config.toml
normalize_top_k = true
balance_loss = 0.000733
lr_router = 0.000507
Below are experts of layer 5 (counted from 0) of a mixture-of-experts language model. Rows are named router (the router's row for the expert), up (a neuron's input weights, with its number), down (a neuron's output weights, with its number) and show model dimensions 0-191. Each number is 128 + 32 x the weight over its row's rms, rounded and kept within 0 to 255. Numbers have three digits each.
After each expert's rows: "comes before" lists some tokens at least twice as common just after its tokens as in all text; "mostly gets" lists some tokens that are sent to it at least half of the time. This comes from a sample of Wikipedia text that the model never trained on. Tokens count by the router's weight.

# expert 15
router:146116093149151090144185246140156135169142063085156097167196156167135135122144137117147087105170134140147078141147125148121114146083154116128092146115104149136147080106124143124098086173216156107155081119113089116128143162081091106128128107130127107129068123129163120154078134108165135158114120078151118178161147216108128187139177157109112139064115161123085069173101159127150117122159089103062151155082073118120100096159177123143120091085120163141117087107199150143108122131160186092134113129175160079134146086160113101190145134137157141095099121146150092142079137138135080104
up11:169164093176090122162152114070086152130151148115131159185183152157164156144191122137173152064121109089128108136177164139130172128143140116156125112128135183141130147128104179123107135171157052118135082117161089118103167116089148151170136122146161131138136188104139124080057123101138162172174068090160137106140138163128102138095123094072164093102158089155127166143100174102126094129116117143103185134129075146113091116129154156125072189089096172146172128193143076162144120081152192119154072116168084172143143058127118143158169124093139117148164136133132172124073194152093180109
down11:069142092133142071137178145119124175128149136122103114157096164178065111130087162155128154124191149155132167128073156151135161202140120076111131075085131130138117148167136149067102078085126145158155131180108103124091125118095120117130150093100142173184114093072099144136090125141148158068157095143058114096112170099137154117064113096164151119093162112098134156114118066137124187115126164126144124129111106168188146117147102121138064117081149134152180133121211089177118121140078157104121153128118156196096113119129183120188125131073148096113060143070155143056176113133125130108
comes before: " |", ".", ")", ";", "}", " –"
mostly gets: " Yes", " art", " vocals", " classification", " music", " women"

# expert 8
router:090080079139111143144187150124121116072106086162099146148127148162105162107153100135143095106143108079152095126154125115188119137190155120093122145141113151164148090078121129154146073069155094113132057091133104118130124165167112117168167140118154104057107076160079084088091085130193142080127123119110124131155105128109059177090161108170157147136136085120196116163130219126146100096094199147092106155091081107126080132158171110103171148050113124181171117161139145125107155136124168125162156140124117084119082099165063144138141083153168145134150087091072128181124136141139125129
up1:145110152140072173118182132189150121145102127126148119117206112107107119114153143157182166137159205079139161142123104123109096102094128086140184183123117134111095153060105117121117114076174110059134082102115152156150140153071130152151151122119122131143139127119106107095177125140139119155127148152131135132120204072165124120108112158108108192126091136067124165184064135123136116137069125125110163089145106137197088128200150130150092131143095152079063157112146110163136180140142177112093099136100111112118066157154113177157174152090167162145109133108026105135131140200108156080
down1:080162128144157117137193155122121072123085107131147160139152076155153118098132139155123078087161149166112154223133144096101166116073166127116162180102112077083074107144122159098113183131122131152191084092184149089139143146119133113107168144095137133160156131146120130101201118134121101103111132103168152116084180156156088156139105157120097199086145038149139151096105105117179062103159134137161083100124128123049138178115124094109079105159153065131145168113095126150130131133176122123149098140082126130156124096160118166113143138092191134105138163127183152155068066095130077096
comes before: " |", " a", " to", " been", " was", " not"
mostly gets: " was", " became", " been", " then", " being", " is"

# expert 18
router:138144123119044104103133231159177097071119099131098143154195189122092167115135053141065162082122153073139082103188104121188112178143199125135178111119145139093115093131154095141125160171137145141189080070156138095139113136137136121159113140127131105129131108149147092124133097121125088146080089086074141119148170085109144095139144143130109112122135082128172085171146170111189119137105092105118109165179117132152131136137128142159100151060115104118096091109212087099133121099147119134140131114157123025115146133143149114163175116139150130138165098136171185165169157135136154164
up1:140149121135140094136126129057086098126168097080160147104128177112119076103116118142141120122160085174117177142167132147177160134065118178072125124127200125129078102130108137128077119107164122115114117140123115152145192107123094160110141153129111170137130122112123064082116106099126172200093158104195142098115133121071158081126104144119154102125158135148132061105190187079126128203130081095123177151116163092136150180128148155070122154152179140102070152100113169071128098096182157181120159134121149142136140128185109065186151082135113146196132116108102122157089173109134197114
down1:052156150123152131149055130116140171157125116145114167191145111085100134209131117101174112081135117117155130101148142068137147108102099069120151108153111195087062114112132150086095124110118099095166122128116100107141127079117155174134096123139108142096135170100115140175108131104208150085121119080103119164078159137113159152169130105100161143078130154237111102120107085081117113107119112159127129170111150119138098109118090176133120093090127057148126104132181129100159100141134084133212151132107121178150138151137056100173156085181108137143130141121170114137035095165132082122
comes before: ":", "-", " ", " 1", " 6", "="
mostly gets: " 0;", "–19", " MPC", "·", " Coordinates", "_{"

# expert 2
router:084112089147118151118181229095123105150152062152091157121144159116165147092161105154088130133143103155173115099170167143159180154124170141111126129166118130136167108066153140108156033089125089097113073124073152135136139151121146145155084122110166041119073084158130146067090111132158119135128087126152119126091112117158134150138146093109185163129124135144167090142167131099135132136110159056169113166129100107129139153076136157124112114134098078068052081126188092097095110134195124159131117128155165078092161130154156172103111077139105121173114070103119156152162129065150109146
up0:134124076203116181135194099122149132122114137076103171085141210125143107128158139071141108129155121133158099124129178127143148107134161158097091114135142130131147089138087175139094132076132134068145082116121138102095134145107150127105156148082122127115126119108112136110093193140091113074095154102128110171133113148137152146147186058121125180158115140093087136126089128135111150057172074084164125177111073097097055152139122180068110129159120086184125141160151078165086162134121110137090087092160152103172110065145122119081184134117170071087110035136067121151120095126158107106
down0:149090109205065144073135124045031124135160156145187134086107094160115085125125055094113091155211142155142122179160108122124112144133105080158181135138154116145186143157166086123177146063085144165161145142129117122093134124133138140168149143028135124138069070116117133064120116118124132103134149134105113199133114097091102140103113145120098149134108188189115128139107109135112070162129148142099110126183088134091133149122095111136151131140134184164144081146106145173122094120143127113170160110181169131142172121145128041170166172145117141163100145137107131134142135113100172125
comes before: "\n", " by", " 0", " 1", " 2", "---|---|---|---|"
mostly gets: "---|---|---|---|", " won", " Nominated", "|---|---|---|", " Won", "|---|"

# expert 27
router:118065079123093162119171145095128127137108116090131183057146137173119145128151101138103159128126112127132097116170108104175133095141110175107111169167140166188116129067151125137132068094195133090158094118120116124131109202091110105110083087134126090129132135192114062074121115144135109057124089121114130125133123148140085147149194108142179137087106140169149096106139138087174119138101145139064070176137139125159084122142203131144186145097129052093101078117138078094123125121135169138118156119153084049116136119167106137132106106124109149076115074083144107169180171097191183136
up1:091122101150137156093127124096093117158137094153179127134118144159056137175140120118097117119169138174123155139105146133109146119141120098091144086121121156170119143101080114123173090095123150110113167101125097090137161137122104145232076117158119127112115113117198098159096082146112120141131107070145154112143167183110075093073161107122127189107083139168100109171078112072136069097129100106105167123141092127086043109181108092160132207138168129110111153141137079162071152047085156164152144074175114142133142121125135103132086167171107146172103089062158111135069160088165122153
down1:160094083109154165132099111107164150136097095158082154132110121189167121162171143188047118123045108162147152102130146111048102091201138112106172181100152154160128115188144171166131202195139093140172154157091135136114132164084120133092182070105180161076146107094132120122135135115135148121165197103125171122101111139104101123135137144144133114135051088149140162139120150117090139137116169118101109097140133139099086098120118160110083079106135137190123151120105085112123111136104082160149156121078113144190087090103102073142125104125131090163085191172124102146119142092074107172
comes before: " the", " a", " to", " be", " that", " in"
mostly gets: " been", " has", " would", " have", " had", " became"

# expert 13
router:135140136112128171143196231182122069151178070100103152168135162204131138094136107141111164121182143110167069128134149137156102130142113120054123130130124111131154094129093084140130115114127108107158104150129172102126107151120135115087130122087149115148055085059101134081086123086157138129108126083118192186151085186138125099148158122158132127151131066130119117173152149131186134099120194135087152129105124102130140096062120131119124143056056152083130158122217117139104133122121160123091141145161162086149112107164102143168106133156101185088151093092164113185167105145122108078
up12:143134121084115134141113207157162117100150063158077160181167143148129139124140114062172156152097080119180139156173112097205091153094191197169134132131157102178157108105168140140131135104164167127113100112156112153116125192118210106130059187118157084076087126150079158129101112090108120108114112107105135101172142148123143134123090089112127081093143085146103138156090122138124110084096132132190111175112083128119149115131130134133165133061118110092154128110188126115085146095177161128125101104145128068096100123065104133196118065123105169074136115148064153170109118102159107123
down12:170147102099217144141102123115093115147085099127136147164183099137159125097112154175188151148122105172176119192115150113137126075123127126206134146122169152149076076153146176080133114169073107160164169157095071187069116129149163091123166119112177122036139127108131145128108084135108179144121168142147153100103066159180102128139163092089090130108119195129117176090110125133151144085173097201126113157101103093128069116078112123181126067138141093174153170103117162087157154082146172122096110130114098133119108126141097139091146159148134159137159150147171108125087107117126174114
comes before: " |", ")", ";", "}", " (", "/"
mostly gets: "^{", "\\", "}", " \\", "ร", " UTC"

# expert 30
router:115135101112180126104144155184129140166109055112126200152146167141143177141120104099170178162119121151127067090135138149167152149091104177137111123087142155171166087109098128116122093161170135081153104108105141131134168132132097151120108123159097063079106126147144064148046136103134135117152063099109189086140144149148133155095215087138164125145081140161166092099147075104154150117154080087059182113138140122143167133146116114129132106101097139132102092130140112160119123109187153118148133104159176095053061127133134092196098106163139096090161090158171087150164147191153116176
up0:143126128167115196172116110125121153069101118191139119151122164183147116071191140117142130171134177137158165156151117158140176147092093131083103120056199121120165142106127175053121151157183154127133157092148138137178169138160136110200150110106094133088137099131200136151140104149118124102129122122057086120086139108140197175130119079129123156096127131063118093144158136118178174106104108151136119100111134082088161154081164138105134146155137177091077192122131087153107104100132153071161138149167096087124106181192130143171200154104116138161119145163129117109168173156153095152
down0:179116104115190130102068133148161113108060164120135117160203127156129055185112101140128096086116143087080103206108158094173152129082106142139114145098128165102159054169190161157138140178054140148147108140091120140074084099156110121108181129155129098123119138123138173048108125077139108157137096136136111121154166122127145155131098126138068152163098082122130080095146054128138136158177158158119131162155170176110115161199088203091126144126140164069130198166119107106195146145124122110115149130166119084078165128146121112136163105145137126164115142115131157127135157117152135089
comes before: "s", " of", "ing", "ed", "d", "er"
mostly gets: "Personal", " anti", " front", " car", " field", " video"

# expert 17
router:180146086158092177168165173111163083085169061132122129174109139174128113136164103142146145107176134075106064137137114114135148124148156150089161159115154190139176114101132102097185087151171167147174151133152144097124095161146120080126142152116162140177084129139049132137062142130228100143111171034097152139155186108134166114125096107130176118146097090148157135137198177110168163169129151066084166118092134109139132132077186110131139130121112130100109070136128147108103141146123197156141105138134115087089116122145148137118121092137170130136187119141093134178125187148119103173
up0:202153162107110177142122134154103118104111078080093103099114130108120108125166129170146112185097097121189142124178125185125188088073190160128189152099132128140148117094113064094083084162133105154136102168103091126127113118111133154170088175197182050114122072132166112163151119126160157101139168116137141067167149117125142129158157131131106096139066065153095163141157132115165119094186161142124128141088065130161091113187112106069139147119127107185088089137134074097109111045139123155150205121116101132127137156150123064119153105172132155132177126128133097157116106104112156135
down0:111098137141048165101135142133058105127113088141121114161145110152099126090140087084146146081153127093101133117200108000104118126186143138117121160136120093202143149105106147116139122130171123123158150123154126130150129105154158121134118128169115141140116110141175091143128182105127154157044149086150078134166135090097193162156137150085080130110162161103139098098129130172158150203084137083123164173118155128154184080042157179089129102163151088121118122162063151151120068084089137079125088105122171157106149172090122106105127144147087140174117119111138111127079117110100109164
comes before: " the", " a", " this", " his", " MPC", " its"
mostly gets: " during", " its", " within", " throughout", " During", "During"

# expert 1
router:117094122159112143148194156163199154116086075109115186090127185148096163098187127148085129104097146120188095090172098105150187142140142101130076150143162159160111076086119136152086098074194079122134120067126098087104093134156122181094108100117088132101083075178070074091136101121140125130167142096164138153110143185178122179139151072116146131135145080122161136159118188123155139107089139168104136151138133115098112132113140100082139183106123128126108115089169122134097135154207149141107181131143112110070126103115082073152157125167178147094149080106186156154123179161122142134
up1:126106110128136098095139163134123068130103130135119120130155150113169113113146106176115144094160127103130077103114169111090154162105169133117115036123093114164150121058123114187092138139127149114134144133125084121117120122163177119097177185087133099085065122145110035144167137109149182154067095141126122163194144180142116104144153119098165197127165084161122108125135191132178110126104088159125094131168100164167187173086172175098148075146175140083122170167109185119114126136197174158105075133103110097085133128148154146189122091126121166139136070126115137162061100080124097113
down1:093094144057199173120126039093161184143176088132115121157095156142084130075094148148167126140088071173106044172174158105131179117154125114118082129152106105126066110147169129101171121123102126113098177091134087161126126099092158087103154142169132113137137131114154137105149151149140116085117113118168092169168100155119107170106131109112160207113104145147070130144130101135085111172149157128160152107131120116091112091097126150157092169138182083124118169057117131065119078149124133072100151140132148112107098169123055076113133140126076195159154121117137193124120111155166158087
comes before: "-", "|", " to", " in", " by", " a"
mostly gets: "\",", " is", " been", " un", " re", " became"

# expert 6
router:113134122100151161142187127132113147161092115148157124125167143116151187140099103110132154160181155135143096139090153103151096103101163162086118164103100123129139071124138102135135132117136149081148034095141134122137152168082116105111162146208146072144063150116158059173109098119139175124079093061120172104107169143176152135096216113111159120113127138119155104141144175070191077107107149130055188131131069144156126136127119107095117136070120151135143096169141165116091148111154162105153094098165149099094160051142142105147164160086116060122130062124159134187128103158143070139
up1:122158097127102147078214128129125081133177137084120101129146137188112151169132086136127100122140152141208147170130080133102165129128149068118121141176105095166188088097116043070110144188094076159103124140114115073113148107095159114138133126105095096085134063183134179165133088120160136159174101095127176122093116118219085191117095128125101149063061098108162121115132193110111096127086120146106162119126147161129136135123109179125146148106142099103145123154144059114127076161135165107126139131114120146137104143194160132134066086190126156106135118132103174097165087143121106132
down1:116127166114097122107093166082150136109158086166122139111126121162140179116191110102170136177123131149134134127130105163126117133102093025086126102145179063184098144111144123101103146175115148156083162074159103109101114153147139124116088206141176134130195099122149159109135123130110209116073114092081185115113139151148077112133086131146129126093109098101131140151171140161131110157133159146118162155118053171105119024148045111155142125139109139067180146165166180141134078108084125127144107073105130169140168140178107089173095124109107111115130119138111093116113133168126053095
comes before: " of", ",", ".", " and", " in", "'"
mostly gets: " University", " company", " School", " area", " station", " city"

# expert 28
router:132145121160059166127173170180113154082139092112120117136201114128099123129183063159135174128177124111134083143080124139161149110101128187115158158117147175114133128046150111175182148134152153139101128109161154062117115181098120086111163128177132128102077094148121140065143190131193156115151087055088139127141195084160137124121167101124134131081087122148176144150137173126172096148094140128144125133120109111147141095037156095126134121141094097080065119154153139093104158124157177157123108111120097086095108092154156165155070127142185153077148118084126107179170169130122144151
up1:163082101093152136142117117156153142081151151084124147167110122130163136132200108110109099104094136089130136156136115122132149126191138094073044135134186208137142126123130079158125131095135175125161121134173129131083156131111130092103112112152072117113124159122115124187068122129148109173105115144115108118045173118142111170166178101152137144063119184118139100117155169120117134128220051104132133127103185092152162126098180120093176092114167116175145094134106189118103202106131145202102150088119103111113121044147114129150083105133156197149142120130128170097093095175100142146
down1:108116081099133156134104039156079135130176110138154171182079097133116068155074089155133103091095137124183102202112108182157176158165136088140092117133136155074120124162163178117136164190156167120134188124144108121118093148108144144100128160107118135142165100131119114110093133156109168109168128162120134121114153137163144154114130150177104119177115183150113138097115167157164188163123131108193100118095150128096152099050120157093127103160096132110143124168000145165120124147135183189105169111111107107137078124148106095114098077142106133143137104188058105137087088111156130117
comes before: " the", " a", " his", " their", " its", " an"
mostly gets: " at", " between", " after", " from", " during", " against"

# expert 4
router:119120094110142135158142218110087141175127132092176139129161173140116155145108118140110145142156133109168091178180115098195146141172138100131157112082102193104118050078150093100177153147148144137214105074133151056151117151126093075104116172144120127120115124115100092139119121159120170118112118078107188186137146150162121146096123145105134140106139111134129031157138194128160066134105135115088146144101165138090134144133136158094163112046091123114122105136222172106160124130154145088142082154175118076106104076152141088136157105150111153112137130119136084174128094166167080162
up0:124140129134131218100143189185107116122145168102113100102141142115121171118134162135167129074167101154102133102085160170115151132194140159133105085119177118090150086096118180105098138105175158119131103130135107085137135108127126160101147162146157070101102130108114152219087104096190136170138090137114143053152151170111178112127136146083179110080154097153158130151086185133118123109124178107146121101071138151090192143153160151155126147057066133098065106159161136156134122140141112098171073138181133053102059146116099165074126110111141122097094118067160135136117124135095091175
down0:124179068142122122131063126114083080100146227163154122154135086099128070179103147151119152132100114118113143220142193098136114116132147127127130113079152073156157149120177100078134132110145155123114150121111113068108128138135140141114082157162152101124162133208154042159136131151162129109134160170128127139120121054129080083169158162107120130122136120121171161172137058119141181144097125095130128069133132141104143138140121170124198084158097138161167100116107114193164103086130089141166103182168177151091165146142152166063123072135131066103139142099125145103164151140179114146
comes before: ":", " |", "\n", ";", ")", " ("
mostly gets: " Location", "′", " Coordinates", " JPL", " Genus", " Species"

# expert 20
router:166097088170129167132202151138121114142154079135117156118152138192162104105083062122150151105135130148169159171142124109116115154118163182127145151129132145128195092088133131173142068120156064079156112098143164136168093130111093098113135106148103100108045129102120121075124087128114150126117123119128147136162105164144160118098155095099111137115152112143142135155151113121149164132117173112125113154086109071090173145126153133107153155054138114095107131136209190172124160077124181133126089066214082140123091089225162108175116119114186119108083121085088119204165105145109080105
up0:108089188143110125093221121126141123125114098106146122129131129150107118130110119157156145091080088147175111178120093180174197105165056187126152110123130161115105175069137174153142129151118098148106115119124134142156114103047157148121146149146171087152140091089073130101147110155206119171124141153135155082130124137122048158159098115115052129147102095172134122200087164163107172165120115091113150122121108088112136143068095094144058142130175095126162124111146123151079132089170196144150131101143134096129150089121149134221127088178143125097089099095120101151166125180140116104
down0:102103132116132140156129103125136155117127038144117112139109170119143118059137104128111178065079093119147098151055108095123167129057088055142078104119143158180114202100114178130176105137130078098127164151151182170106144086137089111153199155153106178150142114105146188125113107098137162078098123118181194128171145127034156136150085147103114115141140081181146065139129115119108183141153135148117143154144132108096134168122092162129147103145124101125114186135105136154129100122108141079091120120128115148101170111144149166058091087172149096090085132106068126122115100120182167163
comes before: " |", ",", "'", " (", ";", ")"
mostly gets: " Robert", " John", " Thomas", " 17", " Michael", " Paul"

# expert 3
router:153123134147069183085191143113172147064124126124104156098182155139102117127145129127096145166145097115178082135170129125149154151080177162059163164146169141133129108099120098107124098088127107118130111079112154097154125146093173171137124113182143095124071136148146078136106120145106111181107082117099106145161191088146109100108100104136147133153106133105222133172146186128132110071080089088045166158135110116157095152163109116078173178149104061149142139148168116086096106099193174177133074080114146091091121132129138100155122092096107102102185125088137133196140172160144146134
up1:122115123109115166113112133183128160123103135171145139122181136115138184127141091150141136165214132146154151129152092184147064118138146155139138060131138138184125088123196166133169139109144140116120135151188088143106144148118155096192141114167118153147100114110073146145183109172169121170186133138113158152137166174073097186123129116126099181071162028126113163142042119130174113126144120138062137136165195148138111153084103126120127163145162094169130071108127146091051137153152125150153077118089202138178106139125165126127166123159149141174149114119049149118132132130169109141
down1:132036148177157126119133177085126102173162190069168157092114115101141145162122129098166202104113153123194081145098122096099099125172114127090110124127124148149081144133139086162147122125146204118152144197160104120122123122089172116143092144174094078135115167145166124082197133130109133123114142134149165150109155087143132150118081120066143090160132067130100121141135145091106125085155119112091076140133075108115131149136178177137140107179110110086092169102080170138113129112162079177057118121133109153108101110091165058110168198180132150164084141136152177125143188147150170148
comes before: "\n", " The", " He", " In", " It", " "
mostly gets: ").", "\".", ".\"", " 2009.", " 2021.", " 2024."

# expert 23
router:106094122125080170087121170125118108134103048137129152166158170162141105107138091126156178108110156088137134142116151131135126083115155134143178090147125145178122107063104127110121098117156108108116112132129124097085141097082142134167171148147105058062090156168120116110096077124135146107101163131113187161116134130116141149120166148174157133095177146118160138144144197070128116116053091068062153098150097151189084136164157135148108086112133175119092085078175137121104158117218191132138134086122101077121108119175163141147097094152151158109140080109177041125158171185096171139
up36:159130109113134100143125119156074056148094185139125135105152121131181140181126106152029154121126139132119102093082159131169152080138164167108126109099134156142153048131079190087080125154146122166148166137092148103161143162082146070146089140094070077100132127121127079184092088146073124142148124169109163093148132200142147180047118139105136132171138153094164129168082164083087123075098112132127129166117132178146110130152088133109106115165125156144136083145118066143108105061148140133142163084223167154091101145135158127137108094177125140135088101131154161130132165108156138159
down36:189182118103136136128089104118075125109150120124143151114169151110158102124138132127117132136137131180144111226133168148165124157155133109108089105121091103064128176144159140121091180189084149103111125162100129094067117118156125082141120104114109079092129154154140119136136099125057119092140110166006148119071068135096129143155068110127085138141108132148138111146171123128068156105188074085135099161180112162143138106101076128122131115062173088092109102113086057113087156157088107121135114129157140211120087081072152133155117112111131146150178151123108170085143125140165085161
comes before: "==", " |", "===", "The", "In", "ing"
mostly gets: " who", " since", " which", " Preced", " Date", " Succeed"

# expert 19
router:128136140107113185099222208108099158102178115158119170135126182123135134125147078139131127135177083154197100131121099123156165112066158116098122117120135116140189120124124105100160126133155100130150112102131163143125107113113153115150098143170175113177063119122111071083143168133169118126099073126163203159121124067145083132110101095119147126095154097151192075133179150119217093107084142122109120166113072091171112113180196121162170145115136082176076126159130099093066140120173127092131147166145128131088119137137096155155168120163166080186159122105139085165163141171126158132
up1:132118165132122184125121169121148173042118130127129119163201177108154193104122110159067116137104101111094087136109070169119099178096107142129182135094120139128125110135098155155116125159075145072169130139115127079187116098138171122135108155091158073128159127124103130164075109071112193121141128134131132149146156138106147069170135118233148168162171090141112109153180160091136201139096137172112131086180160138130128139149209152137107129110125112113148080151130121104117188074147118103071128117150156060143139079194112144112121172100177088141126108097111130131053132120151128109
down1:124170094064077120056108148140138113167092157114175127157160156134158094226092052168146175093134132111155158136129093087129098156143106040160098135107117095102137103169144101108097111148118057146133119126183146111091089090155094123111135120123123114124117163113111115130112171073073135086154096146107181137129113166133115097097141131124167116185160116138174134189182108177131108110116190115141154157086166177089138145126207086147086111120104161099167105103160124158219126141123147147100151129130131101115160115167083166193113122097139112108166109178079159080110112140147161145
comes before: " ", "\n", " 0", "s", " 1", " —"
mostly gets: " 0;", " However", " 2;", " |", " 1;", "'"

# expert 21
router:121130116111101133143181117119101142185148020119166156179123185145116103124099099127157148141137099161154099126153138141177108111120143162088171125087122136137158076139138129126165092177147160127160070118155118133091158163085110114096121174179149056104096123099124092123051119089168173113084141114131164117112166180153116155120201122115182126103132124136193115104135152128153096100079142076058172108150079166078124140105145119094126097096130167140118086104159134114120142109180162103174106123165183139100120058147149123178122140126106124107127038134167116221167110146123095162
up1:108082150091067130145129107141157174112167147135155136182136172151105143144116115159047137163147081132183155107107126107162182196088092140048127091084136129085091153132167072176090149153143130096087118185117132122133095140099099098082107092121066133129116104137179149099133099129178107135139142111092150108146115210080132073129142091124107149150163178091141163101153121160156100145157133077145112088080134159109109133131142129059090101143066127091128078179105116131162087052123159175125126103143106107147069074189093112122152096124148133128123146169130140184143116154117096197
down1:135132150108106135118071160209156146114137163140108131205157115131177131205126068167082108115123157080135179148114138106146164170103084128076122127110131111108074157187074121124105142178146152073139131180100129129131132163127086095136158072085108096137114126097164123117150154106150103142179144161089113086201126105136158159111067134089136078154117151177088127140135129112120170072144093104167133108131085155098115184138166153119074134078106075056163092164136163074177094161109087086108122144131106121138135113149184088157102043156109134088112092137104107163106165149118161144
comes before: " of", ".", ",", " in", " and", "s"
mostly gets: " series", " film", " game", " season", " life", " year"